From a checkpoint of a small mixture-of-experts model trained on Wikipedia.
Size: vocabulary 11707, 21.4M parameters.
Experts: 16 experts in each of 4 layers, 2 picks a token.
Training: a variant of SOAP for the experts, 9117 steps.
Below are experts of layer 3 (counted from 0) of a mixture-of-experts language model. Rows are named gate (a neuron's input weights, with its number), up (a neuron's input weights, with its number) and show model dimensions 0-111. Each number is 500 + 40 x the weight over its row's rms, rounded and kept within 0 to 999. Numbers have three digits each.
Before each expert's rows: "comes after" lists some tokens at least twice as common just before its tokens as in all text. This comes from a sample of Wikipedia text that the model never trained on. Tokens count by the router's weight.

# expert 8
comes after: " |\n", ")", "0", "1", "\n", "2"
gate3:496453530544536545523531511498523460529512492525472495521543509517451500509547592511493465484529549559482556569449499499552501523480430494563463476471457452508441484525537513551517508513497496511487548561517460502379557444523463532467497479468435534578490465462456498498527519460467507469480438566521489602498505412540534525521445431544
up3:474544510498546543426577468466459469545445493478457533524518493490513452499468494525494515564571501534543503497528553508497532562475469479508575451491508432438481481455485526543526469594498536534441492506423551509426522471528494445493434462492451515533482469450512466471483485487433498473493481491498461495547443463488450492484451462482
gate4:523486434502454543544517529587542492533402458515559522502538552518466579503511453538469566499517514476476480473498468461454503516382501458502512485558481500474437498487492521525567502376498514498527468495543480534518625583556545559514578454440448540504471488519518465482475511517476457508501499495578462537536457458478499488459527497511
up4:533553514514436499543553474464466534517524532450519488495504496484455383465487494474483467457542520463490429527537476479463502451547476474512520538480528487460498481524534482518489447608524497527450541509507480411539488543525454491446522611506508534464510551562538477434497515533516423537504514507451467496486491478535506531590489547440
gate5:558421446481529530503537506481538456536521470545567497431499512444480583548473496557502559474589582484463483416547473466463482543522456510484458525492473568507556456422510509540447565509573522530462448507518550481495479519469591465407497500559495537490471547540496504501539530459429480495508511524485525505494472474507456505381507485519
up5:499464540447533516438537447524557482422478527471463536402484472509415512447516433480493519464590524500504501448492520507577498522478462529562496453503479568491478527471435463522515436476514493498508485514518459459490508529515520488514481505574550477559564539437480477479466564579501511473486517463582525529522552614551576503528534532513
gate6:515486506500461520532474511467475493517447492498504488556519491485498489494480473439508449499536543521484466513424471540533461518531518451521560517523444483552477462482548443572507546496493530551537513505420460506439517517461504484469511609519509541524499458495463481480536522540492570473486585599490562439523489524455550487518508497520
up6:470490475528516468541492509524471504432472519488533439436584494480474566537529515502529445524411486532585496480525536537529498438471535445448513513461546473547518557505509613516534458496561536432528451462601486488475447492471452430520530482438577483516482492519445464491530489487512530489520581534503444470494514580526444500507568558561
gate7:538501509462478488482515480496413445532494455491556511497515533443497536467519509516503541544449503421476467503450492416456514502459471505493526498555472480508431484505463516569506560442548491487493434481528424479553520488510433575421477454545537451493589530462477461471461482534493460522501502467459474551467475526569513413518558499510
up7:536491510483441577460468430569516481508525504525506505452497524461490462570482482584465573516503499502506468484543389447471560551456505483482468481535493489483432482493501462526497533454469578538440439510516443484555489508514566526527538481538450533477561544459510486489521499521566472522542521509471506469448466536546544525542520557452
gate8:551490538473528509510614523468504593461537495553505507506464500471487526526507490481521496502488458463466507498441502451500504478469539503491506450446521526581504476436502560527500474592509467575469518512565458517542491525497417520506478480499535494509545474473474545524482504496538583493550516510499438514479483455513495475516470508580
up8:558461512503500503494534441555427462520533596499458463493534463492445529531492447492528471433547544492562519431547465523564555529524493552457451536434459463485517455544400520483517538522492542532466462514602478545566574447490499443480451450506448479535506489502535452515514481502545457490488476470507434522498476491482516514540455523444
gate9:507489514534473495542477448490486550503478472495477549480489574488477455488580438463510388502434511463459513473522579488435503477516524500558472504489500448505488519525556449488495514563490501550526517506547458541461520496513446465456438513459522423434457453455530499468578399531567517536528521421445565497496529572444575562476539472482
up9:472570496478543523512513518504498553533485417540471446530501499445405553485560520537486486531522513474532457532454518509422479482517539456462493519525516534401490490486389528553481484503461405524524461586586507543466487505470487480537493444554471465492481514452524479528547472549422538469485515520387507499492455530549473588515559525565
gate10:554578465519512458438462499468515484523564537457516540549532534521469570517508492542492557568487549522521469467478464470512475469472564487553534474434413508559497491564448503483474528459525508539469520484558527479427486414519582517506564494547454519473455489478504613465451483549474428517463489514494631496471451530538466556466544570510
up10:537492451549529440511500583472514492510536558492509535484459479545420552485537540586517536451569444520474498533425453441474485505491497493507491509491481559480548452503475447503477522497528531488491507560497532493451510486428526566471603473485550539502509509488471515498523529527489477484528529455485538420544509550542427496424537485577
gate11:502442491520542505493533514563496509413506519467440514469488483539534531523508459555493453452480440475532537558396533499514502451473461516495507545488565514552529523417527474498469502534513457556547523449477588491494558464459467523520419483519546516422503458483403495481533463508492547588518490501476512496434541489520566449407494535477
up11:493513536482509449547467407570516505445471586421499444485479493492523527434528520527511484517507433533524445498532479492485482512473559407525575450514530481485544508468516475492418584515499478494481504491499541536462520539493429548463549501511510482454549490528451550541453512456471481573496488561475504556471503498574502569430477483502

# expert 0
comes after: "\n", "-", ")\n", "\n\n", ".\n\n", ".\n"
gate3:421541499526480541472590536487546546463517536543497542505550525514471499554518547456474473595438490474517464526498520495513524456458488440575426488570529515535434569490466537482548561429527515427543447487511494487538470457502562469519430555429537419482546482505558519475487435528422543516493467554497461482493535464457526464502535568496
up3:506476442484470470515488493552470537495491545547504537525456472609467542538505488469482472524456538517446452441593537487439421421541408484400500504613531503531479484559542472569502510577476491486537445487501552493561507471414569476496535483538486494517511499486515493482501507557477535494487507502487566510507511503475449529481511490527
gate4:560471518579576503502520509533531499577476442464514538508561511549492492445516488514478503450527532530394483532443514483497458495423540572548515475478525450551581542448533452558429423437558473494455480553523451496535541495571449430530530511515505487494484462521472509507620507529532561504506451576506529471474465535509496492490530474540
up4:441483490486542566489545562524604533581558557528518530489501507522528474467468517486505447529480508569481496548529517452508441471469515482474425534418462537510479508457514478503477511496491486553533548443458501482513549535537498466548491478567433442501531467391504566481540541498473555446480450486573513486502633439494503525499476492485
gate5:469547503466552424527484559464500471494449522521486408512465513495456445506487501473528484544475474546487479471472385446483528471505586544572471499494481506508529462469478498371488452502475459533488587530408462519482491513570539450543497489506494525534536462483469480475531514471470511529515453450425455536468538494508459557458504542482
up5:539531513504508502449468485577567432493539540533468545477524482562458451572478489535446490520478479500483460447461543518498459509607487468563463487528497509528503596504480471487504486544501525472548436444466512470455473478495466552443515513457502520469481490498522485461490474472482466581472481483529547476535470493494540382569480589513
gate6:450517524525393507474484394486537571540471468543496478513537387506475469488457489494584477500462449518494514433503526511540541504570523449450519544489474498496414528452570514499561504458512469487567548563536472513569519502454486501432476467538500421541493498481554484464501503585471443459537462481540489485492454476572489461493468497540
up6:472506506464525528453521473468515535468470522463500500528455525497475397487532543498487549526454530456536495554499506495517428474475487547539520558557444479487466476500562468507482562493511546503424507517536539442534532578506519511479439460492487458466506463512535528480549549517486534492510475535505465476453417489463380548496492531455
gate7:505555471516502449437528617568490549497556480588519488474520468472474495466586474580500510484534491412498495472408467497437516509483586517464532434495510474500500489505488531524472499467518503479500424542460455605502543466511444527506521501485492430505530459570481528535478474495449531457547492455506564484582502483563523523430462510498
up7:518493536461595558515530512480518522494490401502512461475504395548575545518491486508581478468538520498414529512547504551429468548446472488482519448459506508478466512507546411494482523505487506507501529490542524414455477483490487475495458483584566506428420530485527497453521499552450470492494481586515517460482512556495574535527548496487
gate8:487525534491460524550492450462507497564484432508455477438430526509538479531494503534544512553481531506558532578486499510516504465402434482589518486507538467491491449458543504472502450410511493534424593534413537560543463496493496486510543541593558527444486514535564503490491554535488511513424534544526451531560499467494503491465496470570
up8:497474515476482492505445497462520475487509456482480466435589490500480500483523573539485480550483560501483522483504564472467475506507491468458446520501535447470508535502504525524445591445459523526459469460447484476507520463457537474440518509492513428461487513396452524535507516508475509488526520454537458520403462495501549468498525564471
gate9:526491549493467463516511513509547473539430486487494417448474576603511482539524469486532481528485519469440464525519544513503496452494520447527565547560538438468531541490581436564545493463492567399588449477462463494575501464492456511448464509488501494486615536437511465472562555523512476522505513494491562466517528460461495531537498502461
up9:546532476451499552530471532539489502473488461445537503457470459498488525504562508625540478541488545505541507418496460517481569474496459495503538503478498550537382478438507582495508471473499498522447522496545524510437450624558461467557515511460403539466490585499458470461496461474525399473476541414543497597475553460528523464503492454577
gate10:569491530467535486525543485530482434518516498469499601534497526529563425576498450472540460477552493565539494481511521495446515458482492488473469469556541477478436467515605449493530519520478462522543526552552538527626501471479439436451499444529521497515500524511508540420499503456559433543560459480529518504420535481457552547456497453512
up10:466513578542510442486530534484513449478511480472512528578416514501513524490480542550512526451472524499490465477504528479471543480540527449475510478507576474558475539542472468419549504526478502447561461492577526553503477513516482565470526481469515532444478529475549490453547489495497480453536519488433506477488522499500423500532586466522
gate11:512449403524498539507555481494474477508536408523545449480492480516531605514492490532502542497534447462574523450429557539490488507505542391561501442573492546509439489472529465524422490550494513501495493489511537446473504507502521484592518502417533545516506428472470490501509471548486429552454459460493504469523570539475433478508504499543
up11:536513453462582503498443450489485501499508487541475468529524555467463493497533515544485548492540470459587542480506483495480521475506561511568461506483543442504531490500443567517494475530608506542512530500519408517490490511516568484550478435476439491502465463464512499450510505479533435508427491530533510478527503510433538502546461500551

# expert 4
comes after: " ", "–", " (", ".", " K", "′"
gate18:488478463539591489470499487553540475550554461451527551525500451504503495540533474548483555541510410558405531511490475592478445440461540478502457527472465517384476478506536507460463499509449500542502468495533470535503518524507543479453510521418536486445532575531528510454485527521467523513509520498499542510540533473508490476482549460534
up18:587494522434540559440495458482459549527545493510560503505523495465542431451467475462568477492471501549484469490518484479467547437607450582518453587503499529398493487447548527552562516541466541454440468501496477546460485494504531451534530451480512475456493438512441461502459533528502461509525408512529449508485513464536471466499475533444
gate19:485449514517415531460511532559529533504523492468584504490498516498437449444429514522460518450502495609510494549572406549458549511471450556578500497458510463485526476482472523442478512508478508527432541547531476555457453516534476543531570405483448490526443552524471456527458548520481483479515476476521507527467521560535542436541525508485
up19:434502492520470533442555567494422519507469460464469407466551531451456515516556507533443566480525479560471479506499529425458492513465529446471546536517485502536494528442529565573442450445516470492467474538520428495508490469506523521516486446423526546462536511573478511512473445507516497486516486525488477501450474548469583537576546511482
gate20:512485492477495485470441583434460529430528469464494589540528517473424523537474566508467499490444539526533485580376484519463489539521454474525447610524482513515456516499536527513496520483481478511479485512525451489517453459504484482482539447496445531451441481513449461477567495554493487559565473507470515508533484365480532443471531459493
up20:576515537549526515576497474484545483460520442435510562545477482557452540547492496542473525396503533497478502466487446498501515531490536531511394516480544511511527547497546498519443468531498527476459532503518469491498420539464491486488632450506448515414465514515570513468451485487464519558502551519474468512508521488514467440530573508551
gate21:454472535498511475473459535479491474418550466454542470598498490494542476452489418577525451449488486537562500477458509555585512461549479501440393533563509533507543583447496496516482532544530475491518531493507475444490528583567485420503569487506466542462486593471471520496433476514484501460488530464535491407396524471500420468511593538515
up21:500471409441485489499518487461550473504473484456509491465526504503566560484524527544472519501455539419458573466504510477545507454493457466417461472461509438490451562452560475487527536495489502497496448521549565523493477497462501526490495459505540455546537494534546537420514485488491503501445477460426437481554504490553520552437445518493
gate22:468556536486477521433458528467467499587503521501506477459478480456453522492496514475521517448509529499460469506534481543455511509578413546480490482493474544432472524523497453494556482470516467499469460559525491500510451519449604454538520496534486403489491604478499496494571492454516549572522536505491473480497458476439443550494475537566
up22:490512475479451537408540519438445465532473523510533519540460539522486431528488492527423453538452479457509535484457536540542486555481466502579498477485498520453495563556439531537493431535471501465533483499531487532565480483486490538496449583461439532518455460545493505515546596414461491530615486507532508480501514531417453517476472501532
gate23:523485511451556441506535455532479483473532543520567518463526494573416504506533541513535426523463542499587443409468480523555563579482535507496425519550526463476483547496490592564493554469471563444494577500524471512530518544480482472509505468488473552445499518430412472482542476479542499506523496564458489503484519395544467500569538508526
up23:530487493492504551521507517523474450495504458521478525482518472438514496635480493472507550557455443632538479501454548511476455396479508452572498427481523502516432488559503470572475539509469524451492498511544508504471503544469555508453461513495487434534462462475516476455509504489466413515481542447547466535551482504451430529473498560519
gate24:474438512532505525576581502489531403572526551500470482420453503450437548535476440505539523483576474550509430477487521497450552522516503492516435520470470428461476459420496507453472548522525526496527526482435457515409478516543452448541501499470493488540485468481495536524456466460433477464489562528579437540508546399434442493491471590538
up24:480516510538488545541378524497512501510480549469584495513555436521579534491522493521502541521478466497446486454458590484519484516520451492481598440471496467485499584456520487440585559459547478478522534501533485443466584409476452483493457490532482479469427483521479508486504478493473561547563566480511502509573458530528433544559501560499
gate25:559460489522553498479489523508540569532563421493515567472549443460524492481523530474625535489429521511450480486487522436541451503534479373425473468481518561470471554447491485516493507558471511517511492478516554505436470455520552554507535482499478452470441474481529474509516481527496456481528501540522514519572491510508519520458489492431
up25:441559479526417496576521566493511449484454477537524522494467506500525530526491542482549570549488504461538521440455541462501510483469517477423523540587536571497598519469508431472547532493534499556523512441489522454502533560565515432488444461483466454455502550511471583518520538541462519465564424525467490528519536486452548468501464542440
gate26:557464535519400480478480533517490527481554510460546453502495456514499504515430549502497465463492507482474572517451503473494535537479462452398520523583449607508528472455598491496507503533502560563514488486497465459522488509506440532492448489543498493520487466525503417556534500536479568491532508521502499489519507512498481403529574529543
up26:522517534459509543471528397504496507466455516539442500486429517472512506460437487472544482517453509505507510536503479511532473538484560447489478564475409500478549449539501496484508531514553553499510480506482576561572543554491502534528560530376543574484520557509513496545456479528496493456491443546511546472485437438409498489473583578566

# expert 10
comes after: " |", " |\n", "|", "0", "1", ";"
gate3:541486443483535536512445501492487420453538400500506408479537526474523446499560532527483508512475481533478517523575476467502426505415487482521499486572452519514579550461501426514509487487483560477502486575566597575456479475466525494590519490559512573464445542469492483473546435461496529461460493478506504525425456453534557535560465506504
up3:545504555531502581515503549442511551511520475505481555498531563511497472440532542464499411528533480503489404538464469479469492569412495509490500484554486509520536516501467461480449416508477591492456461564499463485519502470485528495444444503508589464476514472559505476547479492554548545477491480510518476459446544493529507544522512607574
gate4:496544502565437538557459521428493516486558557479488562506497492560518466524515536487526465452443516479460532545517580542514466468476543454530509418434478469474547483446566473426491521590461478513529469555560505519438425425472483476500408557500592525539480503477499454497535498472462463514542555461541530531487503469537450414552521546484
up4:484439501474486487578538568516506504564475514461494533516479504575564501488512467489590541492483514494484487465556431495434472522502476537442540503485465518526525483493538541521483476474466526445507436556493513545493516484527436499471482472519480507449513502498511545528482541483509470538526535515536521581552432472508601577550475452484
gate5:481509565424532489510528476521511433504512530455443532604489586528569505530474503557473428501532446499544552493497473475483523532497520545447410520514487505475464577485515554485464577507459555504474626570472547455412515582451481554501500497511576510554445471525503436528505491500544493460460588475528557451577505495488484485548503512385
up5:452523541519554525538475443407489488471503455512467499545475482440538549490473580524524545545470490500534435521448480489489469425575489511503548531490525512535475507465460547454564478459487576521509540505486503453497507541494552500483506519509426452540502458479516468499465550528485518493598595467461472486484494477547414481540455472420
gate6:488457564558440489498540565470551576432408472555527481471487537417477510515514506428453572450553519522510455506475582506541440433480502517487480530511483497467496530518554459533533491515461467479498439572517529500497483469575459436478525474442488513455485400542441511469550581520581449430484517569421520504506468470521502539462530484565
up6:536539485470520511541523514412385561393550486522413515521523505489432420504500475490526552499520477456476475503542477452543565560482484532459490486490562503533459463501451509519541488500545527631525546522548541549488478491457440499499527481455507545528511512505476446520549564567422566518483502478435530566481517431470507557560476541468
gate7:493497440478495506485518542533536452467459475466510558547437490543473537482495468523524522444487525507488503482468520498477472527446477486528538608635498479501489455481378535564565447522540492553583450517479531547503623465529498484507475483470495487454553512472467571490513520537516431491546471470451519552462501564526575479519516527501
up7:464512546480527469572522514512469546496528498431434480515517438474498476496472510421445509544501526478532504532482517516473535569501469523451541505521437551545528509420540513536579536511525493496450435504405549487521439564494568491476448424487563459541560482502472538545566568509501491489487470509433516497569420524557553511483420512456
gate8:535503522528572573514503452524498581466421535428514527474545511505525547586556464510507522518481460518551563482542428463453501546528479550449465469493490523537453548539496545521539471492481520490468564480449487512478444471525524510498464512501459534436454551451441520448517541438549465535446492457554464498482545469486434521535522548425
up8:487419564511529481516438552483492528505531456541433515549578553438523533499547425439479487571527540509529506472518519479489509478526484529508518491480486528466541514502454518490484500461500536454474430490547448582496421500422486528453440473523456394507532487418536535493509497500507507543518500511528510450498542456453513488535531434554
gate9:514533553526500501465464561516512556490461556489656522444472522498434565477549527540489521462515573458477501531486485528451455564554429468521447490443476482505536546496496578518453492564488460563539524519456454525502506537537535456485512470492519601477459496457461498481588435464448577492489470477550542458555533453475431475503534527393
up9:427517445465462496483466496531550612450488460552482488500505516456532449430436491500449493539487534442483549440501488490462522520522477496516470478504422446563498565527497484504440462489482499461542499476462564466544560484501481491533482528474544567423504508481471562507539555562527510455548469517491484432596541573456489503486570552478
gate10:620524522454499478491516490459424452470515473514506505598481504530470522531443483516476488535460551451498497539478559508440503507561509520530465474528511640514484534595562496521461502475447491483609425545481457488575567546468483515474575506477467544515490443486522442539480490522476544518530445423524488555508445488481512520479469534522
up10:484493481513498504448455393519574507560516488543478504493500491482414483484494469526493478511441522522545482506521506464542442447571559515497493477491533435550551525422486531492510559521486578499528531483538515457481554481466467461459450533526468457501495517515512560583462497462539447535467472486467442450497487442558449434522526488523
gate11:509520500548552509479482490545496516498585474538506493414545427521474489526511488531556543485483580520486435520526508447443471442539461500474491396471552512502495456521518467524419569513509479501487565518495505510528500554528484538496507466585418480528522473523454499503484531435470497473618513479517506456493501463499581441438503511534
up11:533512495466507434535482514546511469432477520552462470432491565463511551511509529535492474433541489480434504466418486508449540495548501487484533538516504475551458619526375453536530504443578483421542529513509462525534506564531496535518478548465516421464467484480434508427470542472495466438483501447498514489525484575451491484485475530460

# expert 11
comes after: " ", " |", "201", ".", "–", "200"
gate3:532536495480453566436390494524596505479457532527464503541551454559461501431507511521533485569464524558479512504495497539549450486489568485493459549514489488491555480518538528525544525499485512510419478493460530514517508418434414535524562427486449492476440463469493496491473502530468471547469533451499436490518457502544477543541412526546
up3:497509488453491465492491492629529432473507507499497508529442500547517553498463508553543444546474472502548417488505505515485551494466509541518547531494519535484502507453508505502535483438469490546487499539513492554412585475466545531462468519437539538515513573460527553519527432533418530486551477472570477449505506507510493497474455443460
gate4:559525451509396494453505507469495540480488511529570538506449487575521444537517442513556437482448569499511463495499454509489528577508470468484527527482417483493540523488504442489535474522445549479500475508562459524464515561484433421534493493465496508499468493529533499453500523514556473536393468496492512523500513449545410550474542483508
up4:456564530515480461532478535460512487491482525563494535503423457475582546562468477521553454504512483601489517493470532497503487529562508498508469575532429506467587520501528500415473437489423518466532455518512542499483456552470456499504550528424578460473560502443475554498566480482557565498447512491538535445497469441482505491462518496464
gate5:526506480543510541558457521510448547490442539518529527491550465465525509511550636412487541503576447441433451493515419477535460492489436453501510495517500566431435493490550562470461475457499566450452496493498535550535437475518513573490493442480479503476552507525501432492535530447546470550494473507515564430517491565535472499518451466542
up5:535481503475518491540534470504438463558567456445537537474493515521480489526482502481520483467430471510564476495519524519468485477620503488502552564502486474480479559544460503469442502501474501474465533507492522399436470535508440518491484494530474462543397514554518515474469543490504552429506466446556510528449478482441509465484532463482
gate6:477479447500443475473498455436470511427473516458560505459503430497444486475530503509542558465453448510496519485428464512505455475419506504520560449576580531578611532507483552530441523516459529503597533495553527505519548523541487491557550514429518491508474525499508496531427473513526522526444447522488507506516505504534419465531530484523
up6:475458562509556566509529454459476560534578555451508458483502522470465541509591508453525573519571475462520470562460521501466422491491453505503529539409494500472457512541455495562432542527527513479484452522546499466550439504476464513506469489514489455487490546517506471508464464446494573489519487568488529521638525538454512460466536548524
gate7:464500477490490478423472493500443557462555576568579439506483500454457494415571530553540466509552493508463513417472503487525539505504434450455586533511434543508522493502440498490500489501484495539512574582483570527535505459506489580509454469496468487507544413503481439495507490467516440487501506461441507500466504533474532513555488485418
up7:472552509442513509513526420461544470515518552505507469451534438547511526518451446469494513475458502482572512559510460558457567506485489543516486477529443496535535511462513504513550519482453594493543465479524489554498483445447473479528409464512445481534506501471506555545500504588464527473480536580507443511510471360549473545454464444541
gate8:529505440511593416499485494493471473512426455533478551497493534485491502546472485486455458499565498536554559459501461522466439542492485512488506475490465510492568559466508503475515487515474518468466471555532554506437466472410513523486468486439558558496531464476527553526477506467469517422484492448519490457480443498508597593458523511526
up8:495460540530486462460562471487443511507470504515483499478440462438488462532446490497478506469536499525503511584468447466488470514463457545518475480561513528564484530561554587477538520553573546467479456470468442500485445509492518524473459501501459488497481432505497546494474510405562498515549415485540512499450511505465436556534535557535
gate9:515510432539480502476387470506547497550500474477472512450568560519572527538493506466538482522472534563507492443547492510438390469525479556454451497571541467482519460539528502473525500458465516458491528487437534460587456479478539502530477511577485470498536501572494521429519504498470489527492500530483466513517524482489526585497537524503
up9:487498516499560524547429499492514500488498507484425447544515590441436474534517539498575478546412551571491491549440551494489420484463471529570500471505467496439520504526421467496525439508512537559514573436474470531487492483529534478509513502529523476467441466449457500448517550474476460464512512535541474538508469507480522467476523486542
gate10:574428600455572450532480534537503531497403500497544533562524518573532493524504517449653513507467498517489477514522491485521479485538447506540410502507461406559547513542558515518459516524467493456475509522477560533520548574392526556515461478491476500453499528462522475532482536505406492410454478503510502533458498500509503542489519522453
up10:482476502487553487522472519472506485489489436550507542517473418453592481473505536530514524471449488515558536483464478552535496556559466476518514520606552446528525521557517545431541448452483564463491541502632543475499572561455509506528518416539516488566510537482508504514478555522426520491485470465565510529566497468474480530530544466487
gate11:527434449585469531495494469489482407523514593463566469510436500480557537523488528446493548514500508532583483534583469538450476550469474549499477468560453471454491494558474510583451486512526443517450526503529498521503520509591479516517446475520459523461490548531479459558530463476488492555483430457502547557424472473550524474460527516453
up11:436566489458505555531516601474477548522520442519488490500532534420494503461471475414534620499561485545424527429495529466535508456487564528477538477528484555508412552495550526448497489474498509475505492549503436469551511460529575503455409503478508521562452552494496493498562467518474496519532546513472463497518541537438494528452421556541

# expert 6
comes after: " of", " in", " the", " for", " with", " to"
gate0:486573503490460497539498497548515507497515511515526474524514517541531496469528506548519439505555535505471543515433574436451497455532583561470509461442540473498519442488502462520543475454475526481486370590530488433524449507474516477461516496429487546566493525591567519506493510461526527518426450526525557476497461484464478490528508519494
up0:525595491481535483472509464475494497431505488526520486475462516520434494463391468497565425489507527516513412484467496497505489450488499497457455482473425490519487454556552484478547549537524549508562519521553510452423515470491484511517461531495444544489432586544516499514479543504498462514545458531571474549444493503462453456499528549510
gate1:514482515442469478578421463507488530442496527491524516479483505423515547529539483524460489538529434539519476593521550518527509512501510468484497529521533464470514512454531579537468571532460473492421499552533512417551458505498491485437518578530419537521438556525492449439527524453594520477542517494517485538523469481472493524511524527490
up1:462420450469419540536481528464449518492481586585505504492573481473478509457513514464510458481443479482549466512514487544601442577508518504483515471497567509545523569452451510514496470491515557512577514448469524470543462579469537459449442489482564481471514534548440498531459541496545514533506426532539492387495438464507507449501501533607
gate2:472526508513425549624508494471545480474448520422443429500539517463438501572544483517537412472490469466475503576525499499468469529510565494532524452515509537399478448545552519424528511459514523509435519530480532516589464526546569555495488507445499486515511566474500496505519504457463461508583504477528518514490454515491479509530515534514
up2:479495557486481524521542404476502513412574502577505436457492474469485533482483451529544509446472486539480534467522533505548553448479547454470588451498489499513555485517489509519504510505564436393451633495537510520469518481514402491503542521520462492503476502514460478542486469532471486430546451530447554471460511496523520474439556430490
gate3:475470438447501548486600508495531570448520485455482509532452500530431524435491522493535479504544565545475536452453495501541481568440484508533547559516428522500490535506510467476557446498526440507452429497500421544416523551505469507511519443575514520509544491496433516508534571508514431584446537571465489508534464541537434514484466462555
up3:518668519487410478486526486554521455538506420448520481542501500359542552493471492481448481509482497510536475484427551455565496480501534490469546448475494499459446548478507543533465510496555434507449475467469512443496478495533543451401520582569535535498489543507536485519541457518533462547577499546485505520523505512498534501469495481468
gate4:457450514496505515451526563596556421561463475514520450528505505508477479523540528510461526437455466420442558481506473460485497510477510569519480544468524472541492527450483485506484515505508491526448504574519533528430485497496488406574399575462405566442467535445556490489504544590523502435519513530527482419401467580481547530477575509500
up4:413525456539569480513522481478504450491571519551525503560435540441528458456506478356478535537562522484461562420542498507516521472453462475461522539539469492470566582513445550501505528510523527544431460461490552465495471553475494495497469483482452472499451439433558512489486522527485466560460417521492591511482469498493490538534473521501
gate5:551469513566489491479496528558472469547521509513469539458514493459468556494533490537529577498446519443442507476551520447515510501500504477461481510527487504534436471446478462557543519486498472488479564565449579432500447475492493515517426445502501431493535498462578533575539520411458537507459429488482470522483514506586429523447453467518
up5:449572468487581515585500563491538537457538477438448488506410516423574519508452545508563513541461515550487424506390461483491474506580520460551542554446507495501508425461515464511450500528491531489453494523550489508482503512566537535537520471522512473488519559476495517488385532510476622533487565475466471490531517502479451526488417469576
gate6:503435484535539534498516506479496539463470531504424522587514479491453519538477525475528506499479533479455542459437440487507454488488410572521550533462507484458529497479522513546480483519488493508480448488469455531538488479470534656521557550437478508555427494537517455576460492524449506537489593507484479559533552466506518476453460535507
up6:519501452475525440456455430509537497503529477519553417441534477474477447460450514523509529539481484433577454504579605472461503522485533513562458530486491533447486445528506471456455457567497511564461586459472443459485525480471531504560471536423512524470528433435464444529498499534502511431481462460542463502464439540518461486542528475400
gate7:543487478544386511557493511496514553490519551517530550492478495412491517589472453499482501476529505473455481575452499524520481492546473510469504491524516464484470509487504499466430370478473562500415560566453510465534512464429540460481485481513480494464523508482507471475533498455483435463575448475534490558516450507479471511481454549538
up7:477522512466471490481548516448492501512523461533463442484531593499544533549495507551368493502487510446459512521458530485481506498566522439547470613526496475516608465521469506460533509479460481530483529482504498461415385455543481543508506501461543563536483460504570538461494552465453485508503419528488529487432512502531581535442493466515
gate8:474506482559500509496404454542487444460535418610478464468527536523511505547472542484480529460473552445534496500538476526488520535469592504437443526533542421527446575489499494515485465488526571513468591511436424444524545498470563424473550457476448457530487442479444479538521509462483525513481530468440477528475551451513447451485502545567
up8:552474490528518515515535499516559507447509438516487477534487471454528494485468510533498456519515533578490474449528461506493521538536532444506537469503439526502553377518560601476505458485515542513541475422527488521467518570483441493483442534538481537499573476506569550487565484556488419477544493545472499458574505581486552553520426428486